From a checkpoint of a small mixture-of-experts model trained on Wikipedia: width 384.
Below are experts of layer 2 (counted from 0) of a mixture-of-experts language model. Rows are named gate (a neuron's input weights, with its number), up (a neuron's input weights, with its number) and show model dimensions 320-383. Each number is 50 + 15 x the weight over its row's rms, rounded and kept within 0 to 99.
Before each expert's rows: "gets" lists some tokens that make up at least twice as much of what it gets as of all text. This comes from a sample of Wikipedia text that the model never trained on. Tokens count by the router's weight.

# expert 4
gets: " the", " with", "1", " for", " 1", "  "
gate0:54 44 63 44 59 03 57 68 56 58 45 46 62 52 89 55 43 48 61 73 39 53 25 44 54 46 54 45 50 33 19 59 53 42 51 67 25 43 61 46 31 38 83 64 19 40 55 20 47 37 66 36 56 58 41 48 68 61 42 47 26 76 37 14
up0:14 63 74 46 32 49 20 16 66 53 56 32 60 53 39 46 62 36 34 25 56 37 81 42 44 47 67 41 62 61 67 49 69 31 63 70 38 48 42 54 44 74 69 40 39 63 47 55 54 46 58 55 65 63 45 43 42 39 59 67 49 53 45 67
gate1:43 61 44 70 52 61 65 36 63 43 60 47 49 58 45 29 65 50 37 32 82 52 81 51 44 66 47 37 59 49 68 29 43 50 27 79 69 55 44 39 39 46 62 34 70 81 17 41 58 39 46 64 42 37 43 56 42 52 74 45 31 56 56 48
up1:67 53 76 73 85 74 41 53 59 41 45 64 38 38 48 55 34 65 43 73 49 56 39 57 24 07 46 62 48 37 23 39 62 43 47 60 50 63 60 24 66 57 67 59 69 39 51 32 60 45 52 50 53 82 61 43 43 86 44 43 57 53 53 52
gate2:57 30 76 74 38 36 42 51 46 59 62 58 26 62 39 47 51 57 59 64 61 59 61 30 36 50 64 37 37 58 67 48 41 37 52 69 39 64 29 69 79 50 02 67 44 32 23 59 23 43 61 67 61 38 55 40 56 47 57 44 35 60 31 55
up2:50 12 59 63 30 58 53 59 55 54 38 47 42 32 53 32 43 32 35 40 54 46 67 49 27 16 58 54 70 74 41 46 39 79 62 27 63 48 55 67 62 48 60 47 49 41 37 63 56 45 31 38 51 51 49 36 39 29 82 43 66 51 37 71

# expert 0
gets: ".", " (", "\"", " in", " =", " \""
gate0:36 35 83 84 08 67 41 63 71 49 51 63 51 78 36 68 48 65 34 61 39 58 71 36 50 28 42 46 43 42 52 41 61 03 67 55 38 47 60 60 48 59 49 65 38 22 54 43 64 50 65 44 63 34 52 44 53 77 54 40 44 43 39 21
up0:19 49 40 52 71 57 84 59 61 65 28 48 40 46 53 53 42 41 60 31 63 68 94 59 56 49 58 29 55 29 49 47 45 91 61 54 51 59 41 55 35 48 37 23 58 43 34 60 61 62 70 31 57 46 38 46 46 30 58 31 60 38 45 39
gate1:54 62 46 42 66 09 56 49 66 49 80 42 42 46 71 68 78 74 46 61 41 39 60 64 47 64 22 48 52 49 55 33 30 53 75 45 50 45 45 58 65 53 35 21 48 40 42 58 50 54 68 40 77 52 04 58 56 54 55 44 62 37 36 43
up1:56 75 60 68 49 79 48 52 28 35 45 48 52 77 46 55 05 39 46 60 53 30 44 59 67 60 75 36 34 61 44 40 48 62 39 46 35 13 48 71 35 58 64 63 46 54 58 60 55 56 38 32 10 51 63 67 60 45 57 48 55 77 71 64
gate2:61 29 56 21 46 59 44 71 77 52 48 44 36 46 45 48 54 55 85 55 61 61 50 25 60 41 63 76 31 59 67 44 25 33 40 64 47 65 52 56 39 81 45 16 42 60 59 27 39 52 44 63 67 73 54 55 59 56 39 65 49 37 53 45
up2:56 64 49 52 71 48 60 34 41 43 71 64 69 60 53 66 23 58 75 51 42 60 76 63 43 43 28 36 61 55 54 43 55 80 74 64 46 27 28 48 56 30 35 28 22 53 47 53 64 20 41 39 63 49 48 50 38 43 65 76 56 38 48 49

# expert 5
gets: " of", ")", " and", " a", "on", "n"
gate0:34 50 44 32 52 64 42 36 45 46 54 54 09 29 61 09 59 57 16 04 58 32 51 47 34 64 59 48 84 53 52 45 32 44 38 48 45 42 43 45 59 53 49 60 50 73 42 45 36 45 54 65 67 71 59 60 51 46 55 61 66 57 55 66
up0:44 47 69 40 70 26 61 47 29 41 56 48 22 50 37 43 29 19 57 54 49 84 47 34 69 41 54 67 77 46 60 54 37 67 40 32 31 48 53 61 42 43 47 64 69 68 78 41 43 51 29 54 64 55 20 47 59 53 56 29 51 60 31 60
gate1:42 55 47 35 43 30 27 74 41 67 45 40 30 42 66 34 57 50 43 44 56 54 46 43 40 55 44 28 54 36 40 46 47 39 34 78 66 51 62 61 53 49 59 43 51 57 59 52 40 30 61 62 83 61 51 38 58 40 45 41 35 76 33 54
up1:76 59 62 49 39 36 51 13 38 49 80 42 37 48 49 72 52 50 42 50 27 72 46 73 49 54 58 54 57 57 59 49 62 80 72 44 49 35 43 29 46 46 51 47 57 54 79 55 56 36 53 57 47 41 48 61 28 31 46 39 35 40 56 80
gate2:50 32 49 74 37 77 39 44 51 19 50 38 52 67 60 40 37 65 47 64 63 51 28 82 45 58 30 80 60 32 31 42 23 43 29 47 77 64 52 69 57 68 44 58 47 53 46 65 53 63 71 60 45 61 52 56 61 64 05 55 54 50 24 55
up2:44 09 48 48 50 25 46 22 30 53 07 44 64 57 39 48 70 40 31 30 71 53 33 41 66 46 63 59 74 41 60 43 41 58 38 34 56 38 74 68 48 60 30 30 79 39 50 64 58 20 55 43 53 40 59 48 22 62 98 33 43 45 30 54

# expert 3
gets: " |", "s", " he", " at", " The", "'"
gate0:22 21 74 54 54 71 42 61 55 63 50 61 49 63 36 48 51 52 50 32 47 41 38 53 33 62 43 61 69 56 47 41 63 63 24 50 51 61 27 29 27 38 57 62 59 37 59 45 59 68 65 45 44 42 70 76 64 65 49 69 56 43 66 91
up0:75 63 29 57 34 39 47 29 49 67 65 53 65 63 53 52 39 58 60 64 96 21 39 30 77 76 55 38 58 53 41 48 47 34 45 53 48 48 53 39 70 35 33 59 19 57 66 49 45 15 44 64 43 41 28 34 59 57 60 36 32 62 04 55
gate1:40 72 33 61 47 32 50 62 26 52 36 47 64 42 67 26 31 54 49 59 45 55 52 83 56 53 68 63 62 40 48 54 46 19 56 40 61 58 71 40 58 70 37 68 78 38 37 56 34 71 32 51 61 76 56 65 55 65 65 54 18 47 66 76
up1:46 33 39 56 50 13 64 63 55 23 42 39 30 60 56 65 26 14 53 38 69 74 61 44 24 52 56 54 82 61 52 50 67 56 45 53 67 44 51 39 51 73 61 38 44 67 45 32 57 52 43 45 43 63 67 39 77 82 57 63 33 66 34 31
gate2:44 41 42 60 54 38 63 57 67 28 40 52 45 52 61 41 49 60 47 53 48 47 53 86 55 48 57 28 78 33 39 52 28 41 35 79 49 33 66 43 21 46 51 43 36 37 31 48 45 41 50 63 78 43 73 37 61 65 57 42 72 24 50 44
up2:43 53 47 59 36 74 48 49 64 28 57 64 56 41 63 66 53 69 60 63 40 52 53 79 38 51 68 41 59 65 84 40 51 74 52 59 71 63 43 77 44 68 21 78 43 52 41 42 61 34 42 56 45 28 48 38 61 50 63 45 57 30 56 42

# expert 1
gets: "\n", " a", "e", "P", " from", "–"
gate0:35 18 58 50 47 32 30 58 23 23 64 78 51 59 56 67 65 65 47 62 18 48 54 61 51 29 47 46 62 56 53 53 61 68 24 55 17 52 50 37 64 47 35 38 25 39 48 42 41 53 31 49 68 20 36 70 43 55 59 33 60 60 63 65
up0:51 23 45 51 51 70 41 20 48 49 78 56 31 56 54 54 64 53 48 47 54 57 27 55 58 59 71 62 59 47 49 35 66 12 74 75 47 45 89 46 45 49 70 30 72 56 33 47 39 32 36 68 65 78 43 52 53 43 60 46 55 51 50 41
gate1:43 37 92 44 50 55 44 69 39 52 66 39 81 64 47 46 43 56 43 27 38 54 55 50 50 31 61 80 61 47 41 62 52 28 56 59 44 65 45 46 71 84 63 43 53 55 79 26 51 56 60 50 62 27 48 46 57 54 48 51 41 37 45 55
up1:23 42 78 25 40 47 61 58 55 56 59 61 50 54 55 51 66 58 31 50 43 37 68 61 33 36 37 72 51 62 62 76 23 79 56 52 34 63 52 49 47 38 67 12 77 68 70 61 77 68 28 65 43 70 50 54 52 52 70 56 45 39 51 68
gate2:43 12 40 50 34 31 40 69 29 58 32 58 39 67 60 30 53 49 57 15 47 53 48 27 45 54 32 26 59 30 27 40 68 51 44 46 44 56 45 50 63 46 36 47 59 39 57 39 31 58 48 66 72 42 32 48 29 42 49 44 46 60 47 55
up2:42 47 51 53 53 63 31 68 62 22 29 63 69 53 73 47 57 56 73 38 68 38 38 39 72 69 22 39 79 41 40 26 55 62 62 60 49 45 62 59 21 38 32 64 55 56 79 46 45 49 10 38 51 31 41 61 52 53 64 46 40 47 81 42

# expert 2
gets: ",", "=", "\n\n", " and", " to", ";"
gate0:36 42 54 63 34 60 48 64 98 29 55 43 40 48 20 83 92 23 55 54 55 46 43 66 74 69 50 39 49 45 52 31 11 31 64 47 60 69 68 49 50 51 55 16 37 49 47 67 49 58 67 36 54 45 29 55 54 49 53 51 82 66 15 35
up0:50 36 59 36 69 39 52 60 28 64 50 96 17 60 68 55 39 50 64 72 29 37 47 40 37 38 46 32 42 56 38 44 59 34 31 59 23 35 53 26 47 40 60 73 51 52 39 50 34 47 35 78 64 78 35 50 57 62 50 55 45 76 55 37
gate1:57 44 54 28 40 39 63 34 67 39 49 73 63 53 47 46 66 40 68 54 27 62 56 52 50 28 46 58 40 51 53 33 48 63 39 35 60 38 62 66 61 11 39 49 40 52 49 36 47 33 43 58 61 50 60 55 89 60 64 52 42 39 62 43
up1:58 74 61 65 50 34 65 41 51 57 52 51 71 33 56 32 48 43 65 45 57 59 48 50 54 51 50 50 38 56 36 59 49 51 37 41 52 50 56 68 45 20 50 92 52 38 50 54 36 37 25 72 44 48 54 66 84 49 49 34 41 55 51 54
gate2:35 50 63 49 30 60 49 46 84 50 55 44 47 79 54 39 47 32 66 58 59 15 74 56 40 52 73 39 33 48 54 48 42 50 56 57 33 49 36 32 50 07 43 40 76 39 60 48 55 26 30 49 59 38 64 49 69 47 43 55 51 46 34 61
up2:57 61 66 58 40 52 64 56 56 13 58 77 52 55 65 72 47 58 34 41 69 68 57 66 23 34 64 98 50 58 20 62 40 63 74 49 53 43 45 73 31 60 50 28 46 50 56 30 75 49 25 46 68 42 48 37 76 61 64 52 36 37 48 57